config.toml
d_model = 128
d_expert = 128
activation = "squared_silu"
moe_layers = [2, 3, 4, 5, 6, 7, 8]
router_score = "sigmoid"
balance_loss = 0.000984
train_tokens = 481900000
Below are experts of layer 2 (counted from 0) of a mixture-of-experts language model. Rows are named router (the router's row for the expert) and show model dimensions 0-63. Each number is 50 + 10 x the weight over its row's rms, rounded and kept within 0 to 99.
After each expert's rows: a language model's description of what the expert responds to. This comes from a sample of Wikipedia text that the model never trained on.

# expert 21
router:40 41 58 52 54 34 56 45 67 41 58 42 46 47 50 40 36 43 46 66 51 39 67 39 54 49 55 50 57 50 39 39 48 58 46 59 49 36 59 52 55 62 24 38 53 51 69 61 39 40 50 54 31 55 65 54 56 51 64 68 46 50 34 40
It responds to: Single digits in data. Single digits in tables, money amounts and coordinate decimals, often after a dot, comma or space, e.g. 39.7, $7,825, 5.

# expert 46
router:44 47 57 44 35 35 74 56 75 42 65 41 46 54 44 46 28 51 62 57 51 57 56 46 41 60 45 53 50 41 38 54 58 49 57 45 50 49 49 40 47 72 30 46 57 44 54 39 49 53 60 55 60 56 63 47 55 47 44 55 30 51 49 50
It responds to: Prepositions and particles. Prepositions and verb particles after verbs or nouns, such as on, out, over, into, up, under, in went on, laying out.

# expert 19
router:40 56 46 30 33 46 65 42 69 55 60 56 50 54 55 44 46 49 51 61 32 43 53 36 44 59 47 49 55 45 37 36 54 46 43 51 53 44 68 55 48 75 33 48 52 59 60 57 47 37 44 42 37 45 51 54 51 48 58 59 47 43 40 52
It responds to: Table cell spaces. The space opening a cell or list item just before a number in sports and results tables, like | 3 | or ; 840.

# expert 6
router:33 58 56 55 64 37 55 40 69 51 63 45 35 68 49 34 43 42 50 67 48 48 62 47 53 61 52 56 60 32 37 50 47 59 36 49 43 44 69 50 61 75 39 42 43 44 56 37 48 40 45 36 43 52 61 51 58 45 55 54 36 48 44 44
It responds to: Proper name continuations. Second words or inner word pieces of place and organization names, like Park, River, Act, Hill, often in tables and lists.

# expert 22
router:35 62 53 44 37 36 50 49 76 44 60 63 44 58 46 54 35 43 38 53 52 51 61 43 65 51 52 49 61 50 43 47 51 47 40 26 57 58 59 52 73 65 40 28 49 50 58 42 42 48 67 38 54 54 61 46 58 48 59 60 32 37 35 43
It responds to: Space before numbers. Bare space tokens standing right before a number or year in running text, such as about 1,500, born around 1325, often in demographic statistics.

# expert 30
router:52 68 53 46 59 34 51 40 70 53 57 44 43 50 52 32 31 38 56 57 45 47 56 46 44 55 55 36 61 42 46 50 61 48 48 49 31 49 67 46 43 65 38 50 63 58 59 37 36 51 56 34 50 49 63 42 61 57 53 64 47 40 29 40
It responds to: Plural and word endings. Final word pieces closing a noun, mostly plural s, es, ers, ings, and final e, as in prices, 1900s, Universe.

# expert 14
router:30 55 58 47 39 32 50 54 68 52 58 53 60 59 45 33 20 33 56 46 44 38 53 46 48 45 56 37 66 52 42 54 66 60 41 31 48 50 64 56 59 58 32 36 43 36 52 54 48 61 49 22 50 59 70 51 47 52 52 72 30 52 43 47
It responds to: Single-letter mid-word pieces. One- or two-letter pieces inside words, often vowels like i, a or apostrophes, in transliterated names and terms such as min-i-ature, Shuny-i.

# expert 52
router:40 49 54 40 53 40 63 48 57 61 59 45 43 69 46 38 29 54 47 59 48 42 66 33 41 56 55 50 64 45 51 46 58 64 43 45 53 55 73 61 45 61 31 36 34 51 56 39 42 65 50 24 44 64 61 37 55 46 50 62 27 49 39 50
It responds to: Mid-word name syllables. Middle syllable pieces inside South Asian, Middle Eastern and Japanese names and words, such as ash in Ancash, ay in Bombay, ah in Attiyah.

# expert 42
router:36 40 55 52 54 23 57 46 59 49 66 60 45 55 49 43 52 56 39 62 36 52 52 50 46 38 48 42 59 46 54 44 69 56 53 34 52 50 72 69 57 59 34 43 50 33 47 41 50 47 55 45 38 49 62 57 56 39 64 67 46 47 46 35
It responds to: Capital first letters. Single capital letters beginning a word, especially the first word after a heading, a line break, or an opening parenthesis.

# expert 51
router:32 50 52 55 53 26 71 46 68 53 69 56 54 64 47 36 36 40 32 57 37 48 43 52 60 47 43 42 53 48 56 41 45 56 48 49 42 63 72 48 65 57 47 48 48 36 52 59 37 41 51 34 42 47 61 49 62 63 51 58 37 46 47 56
It responds to: Political and adjective stems. Political and civic words like Liberal, Conservative, political, social, Roman, Royal, plus pieces est, ual, et inside words such as v|est, Spat|ial.

# expert 56
router:43 54 43 54 49 27 54 45 67 61 59 44 54 65 55 41 28 44 65 56 50 42 51 47 31 51 59 57 65 39 49 40 50 57 42 45 47 46 55 49 48 71 42 40 52 33 43 39 43 41 41 33 40 60 71 56 57 50 55 67 49 41 39 45
It responds to: Month names, release data. Month names in dates, especially album release details and tables, such as May 12, Released: June 3, and release-related words.

# expert 63
router:37 52 51 51 56 36 52 51 59 57 56 50 55 59 55 33 44 48 50 41 46 45 70 24 58 51 42 51 48 53 21 48 50 49 48 55 53 49 72 48 56 60 44 48 44 54 51 52 47 55 39 35 38 54 70 59 42 55 57 59 28 32 48 50
It responds to: Mid-word syllables, gold medal. Mid-word syllables like en, ber, per, ge, b in names (Kame|en, Gas|per|a), plus gold, Gold, medal, light, red.

# expert 40
router:33 54 56 63 55 38 67 36 68 50 72 64 56 57 47 35 40 46 54 54 40 58 54 52 27 58 41 43 62 55 46 45 57 60 36 47 40 38 53 63 43 70 30 46 47 44 54 57 48 44 40 30 34 54 64 35 50 61 65 59 36 46 44 48
It responds to: Year and number starts. First pieces of years such as 201, 200, 199, plus spaces before small numbers in lists, ranges and tables, such as Stage 7.

# expert 47
router:49 44 49 59 54 33 57 44 83 61 54 59 58 67 40 51 51 46 47 59 23 47 62 41 50 54 37 48 72 49 46 33 47 56 47 28 53 52 71 46 47 80 41 37 55 32 60 49 40 40 39 40 39 53 55 56 46 59 52 52 50 44 36 47
It responds to: Arts and media nouns. Nouns for creative fields and works, such as film, music, song, character, book, television, director.

# expert 49
router:44 58 52 42 52 44 63 47 65 46 55 56 54 60 51 38 27 47 46 60 38 49 64 25 47 44 51 36 68 43 39 36 57 51 50 51 36 32 49 53 43 72 41 48 55 49 51 55 49 39 70 48 30 44 63 52 45 54 67 54 40 46 41 65
It responds to: Noun-forming suffixes. Suffixes that finish abstract nouns, such as ion, ation, ment, ity, ors, as in secretion, payment, progression.

# expert 57
router:30 49 50 50 52 38 63 37 72 49 70 38 52 63 43 34 36 46 57 49 30 51 56 43 30 49 46 45 61 36 47 52 52 51 41 48 48 50 59 56 48 71 41 52 50 55 66 42 46 53 36 52 45 43 60 50 44 57 59 64 42 46 31 42
It responds to: Table header words. Table and infobox header words like Title, Player, Candidate, Votes, Release, plus scattered small numbers in lists and chess moves.

# expert 25
router:41 57 60 53 50 33 54 41 77 42 43 53 60 67 47 44 35 39 49 62 47 52 58 48 37 43 51 54 56 52 30 52 46 62 49 41 50 49 57 67 51 67 27 33 49 43 55 40 48 41 39 27 42 52 67 47 62 58 54 70 32 45 32 53
It responds to: Possessives, quotes, cell gaps. Possessive 's after nouns, quotation marks, and the blank before a score, date or code in infobox lists and tables.

# expert 54
router:30 49 58 51 53 28 61 36 61 34 52 39 47 57 55 43 39 52 45 53 43 51 60 44 27 47 40 49 70 49 44 53 52 53 31 57 55 50 63 67 52 68 32 41 56 45 56 61 49 37 48 41 59 45 60 56 45 48 58 67 41 49 30 48
It responds to: Clause-introducing words. Complementizers and relative words, mainly that, which, this, about, after said, stated, announced, or following a noun.

# expert 3
router:46 43 54 49 40 41 50 53 61 54 44 57 42 68 50 35 25 38 60 61 34 53 58 42 39 47 52 44 47 32 42 41 52 53 48 31 48 56 61 46 47 75 38 34 45 50 45 38 37 50 53 44 37 51 66 53 62 62 56 76 42 45 38 49
It responds to: Trailing number pieces. Digit pieces continuing a longer number, such as decimal coordinate digits, catalogue numbers, times and scores, e.g. 1365|32, 83.9|31, 5:00.

# expert 24
router:49 39 56 52 39 40 54 45 67 40 49 52 63 49 52 47 32 40 43 59 38 37 59 38 43 55 41 43 57 45 54 36 44 51 50 47 44 40 59 55 57 74 29 52 58 59 65 49 56 40 47 32 51 46 67 40 52 54 61 72 38 61 50 45
It responds to: Row-start table pipes. Pipe opening a new table row after a line break, plus markdown divider rows and infobox fields like born, aged.

# expert 5
router:41 44 49 49 38 39 56 49 58 58 61 42 56 50 40 42 36 45 59 46 38 64 55 29 59 53 48 50 52 50 38 55 65 47 31 40 49 52 64 63 56 68 32 40 36 43 62 30 52 58 31 36 49 56 57 55 53 57 56 69 43 54 46 40
It responds to: Auxiliary verbs and subjects. Forms of be, have and had as auxiliaries before participles, plus sentence-initial He, She, It, e.g. have been, could be.

# expert 0
router:33 47 54 62 50 26 53 55 73 50 75 42 43 60 53 40 50 48 56 62 45 43 59 39 54 53 47 57 42 53 39 45 57 63 44 45 51 43 59 42 62 69 43 43 57 44 58 44 30 52 44 49 50 38 63 40 44 57 53 57 35 46 52 46
It responds to: Directional and descriptive modifiers. Adjectives and name-openers such as New, North, South, early, high, white, often before York, Carolina, School.

# expert 50
router:41 55 56 46 49 28 49 55 58 50 66 51 57 61 41 34 40 49 59 63 24 55 50 59 49 48 53 38 60 43 30 46 52 47 48 40 51 40 76 55 66 72 33 37 52 45 42 50 46 54 31 48 35 51 66 46 46 57 61 52 42 46 45 62
It responds to: Consonant clusters in names. Consonant-cluster pieces like st, th, le, nd inside names and words, and hyphen-led pieces in compounds such as post-punk, Lot-et-Garonne.

# expert 15
router:35 48 54 52 50 38 51 38 74 43 59 43 50 46 58 45 40 59 47 49 37 40 48 42 50 62 54 46 63 54 40 37 56 66 48 44 47 40 60 58 58 60 39 50 59 46 63 55 57 53 48 52 44 38 66 49 55 54 61 72 47 43 39 46
It responds to: Small standalone numbers. Small numbers 0–20 standing alone as counts, days, track numbers or table cells, e.g. April 18, 2 elements, 17th century.

# expert 11
router:42 45 47 41 52 43 60 55 80 50 57 50 55 60 67 40 18 57 64 48 51 55 57 39 39 57 47 36 48 57 49 41 56 63 48 50 45 51 71 52 60 72 44 48 42 40 63 39 58 37 51 35 45 30 60 51 53 54 55 64 44 42 22 59
It responds to: Section heading closers. Closing == or === markers of Wikipedia section headings and the last heading word, e.g. career, Biography, Discography.

# expert 4
router:48 43 57 56 46 31 56 54 70 42 63 36 54 62 36 34 43 44 55 67 48 53 62 39 44 46 48 54 58 57 57 38 49 48 48 55 45 54 60 60 58 63 41 47 39 46 51 51 40 43 45 53 10 54 59 56 47 49 68 59 26 37 49 48
It responds to: Past participles after be. Past participles and verbs following was/is/were/been, often passive, such as used, released, found, held, decided, plus not after did.

# expert 60
router:38 45 58 37 55 27 69 42 59 44 54 59 32 61 54 32 35 49 53 61 54 52 59 46 46 48 44 52 61 42 33 53 53 60 45 39 49 46 74 45 40 66 39 32 43 47 59 53 55 58 51 28 42 51 82 55 43 37 66 71 36 63 44 57
It responds to: Latin-style name endings. Word-final pieces like is, us, ia, atus, idae, ensis in species names, taxonomy lists, and foreign personal or place names.

# expert 37
router:44 58 55 50 37 43 63 52 65 41 50 52 49 60 46 38 42 40 50 59 47 51 55 40 28 43 45 40 50 40 36 45 44 60 50 43 58 57 63 56 46 71 33 43 57 61 79 47 43 53 33 25 48 60 67 46 47 63 46 72 33 47 25 52
It responds to: Surname endings, 's. Final pieces of surnames and place names such as erman, ner, ington, wood, plus 's after names and pronouns.

# expert 16
router:24 56 50 48 61 40 62 44 67 45 58 53 47 56 62 38 48 58 44 57 41 47 61 47 42 58 26 46 48 57 50 43 56 58 50 40 47 39 78 49 58 76 29 38 45 43 51 36 29 54 49 52 45 47 62 44 51 45 55 66 39 41 38 53
It responds to: Capital initial letters. Single capital letters opening a name or abbreviation, often in tables or lists, such as D in Washington D.C., R of Rica, M of Males.

# expert 9
router:52 48 57 44 50 30 51 44 62 48 60 59 46 61 59 36 50 52 46 53 32 49 65 28 38 44 56 59 60 30 48 58 41 44 46 52 43 47 73 52 61 67 34 60 56 58 71 52 47 55 39 48 41 44 64 45 59 55 58 52 28 43 47 53
It responds to: Consonant-vowel word pieces. Short vowel-consonant pieces right after an initial consonant inside a word, such as sl|ug, d|ow, p|av, Sék|ou, j|ew.

# expert 36
router:48 40 57 49 62 32 69 43 79 52 42 47 49 54 39 33 37 48 58 56 35 56 54 48 53 56 45 49 55 47 37 47 47 51 42 31 32 43 59 45 58 66 41 39 60 48 56 37 53 37 44 33 25 57 67 50 40 52 53 63 38 41 37 56
It responds to: Section headings and prefixes. Heading markers == and === right after a paragraph break, and word-start prefixes like con, pre, inter, exp.

# expert 55
router:39 46 54 50 48 36 48 48 72 47 50 57 48 57 41 29 31 42 56 57 28 53 69 48 49 42 52 54 50 41 41 43 50 50 47 40 57 50 65 59 44 70 32 30 43 54 54 40 43 40 51 47 42 59 72 47 57 59 54 70 43 44 36 41
It responds to: Digits in numbers. Digits and digit groups inside numbers, table statistics and years, such as 000, 600, million, or the 2 in km^2.

# expert 43
router:32 40 47 39 49 20 63 51 64 58 64 46 56 59 49 39 49 56 54 56 39 41 59 44 35 49 51 42 62 39 48 46 58 53 36 43 57 53 69 46 63 68 17 50 45 43 60 45 39 53 51 55 39 46 60 43 52 50 57 67 51 41 50 58
It responds to: Last digit of years. Final digit completing a year after pieces like 200, 201, 194, as in 2006 or 1945, plus –present.

# expert 44
router:26 46 52 64 53 49 64 46 52 58 67 63 50 49 43 34 41 42 44 52 39 50 62 43 39 40 48 46 49 56 52 47 60 45 55 47 37 57 58 53 62 65 17 41 51 49 58 44 37 46 41 32 54 56 59 55 45 49 52 65 33 41 48 51
It responds to: Table cell separators. Pipe separators in wiki tables, especially election results with Party, Candidate and Votes columns, plus bullet points in infoboxes.

# expert 48
router:34 46 65 56 50 35 60 49 76 43 57 60 61 52 45 45 34 52 50 52 58 56 56 49 43 66 55 53 46 45 34 31 51 53 50 32 40 39 62 58 44 65 28 42 67 36 41 53 35 58 44 40 29 46 63 57 50 66 73 54 46 46 47 62
It responds to: r and l word pieces. Mid-word pieces with r or l like ar, r, ro, re, l, as in narrates, Metrobus, interpreted, Burr.

# expert 53
router:33 57 53 44 46 43 60 57 66 47 52 43 56 61 48 42 21 31 41 51 48 38 59 40 42 48 27 38 52 49 48 53 64 46 54 47 56 44 66 55 52 69 39 33 51 50 63 51 46 43 54 39 59 46 69 57 59 45 53 80 38 47 36 55
It responds to: Name-ending word pieces. Final word pieces closing proper names of places, teams and people, such as -ets, -ville, -ton, -ford, -ley.

# expert 26
router:43 54 53 51 50 27 58 52 60 59 47 58 63 58 45 44 42 65 42 54 37 56 59 46 54 59 60 37 65 50 47 42 49 64 42 37 48 51 69 59 49 64 43 37 58 59 58 43 45 51 41 30 39 50 68 54 50 59 52 62 47 39 47 52
It responds to: Suffixes and paragraph breaks. Double line breaks before headings, and word-final suffixes like -er, -ist, -ism, as in pioneer, ballerina, fascist.

# expert 32
router:42 55 58 48 49 30 66 60 70 42 63 47 49 52 58 52 29 50 39 55 38 60 56 30 48 50 50 55 58 51 49 40 56 57 52 41 47 52 72 48 59 66 43 52 60 51 59 43 57 42 50 34 27 51 57 43 53 53 72 66 46 49 32 40
It responds to: Spaces before years. Space tokens that come before a year number after a month, comma or in, plus en dashes in date and score ranges.

# expert 2
router:47 50 40 45 59 38 56 48 76 51 45 49 52 56 46 47 31 36 55 51 51 44 59 46 41 35 49 45 64 41 47 47 64 57 55 42 49 41 69 63 54 68 49 39 54 47 54 35 48 44 45 49 35 48 71 51 50 57 59 56 34 43 37 51
It responds to: Common count nouns. Common nouns after an article or ordinal, mostly time and sports units such as season, year, time, game, team.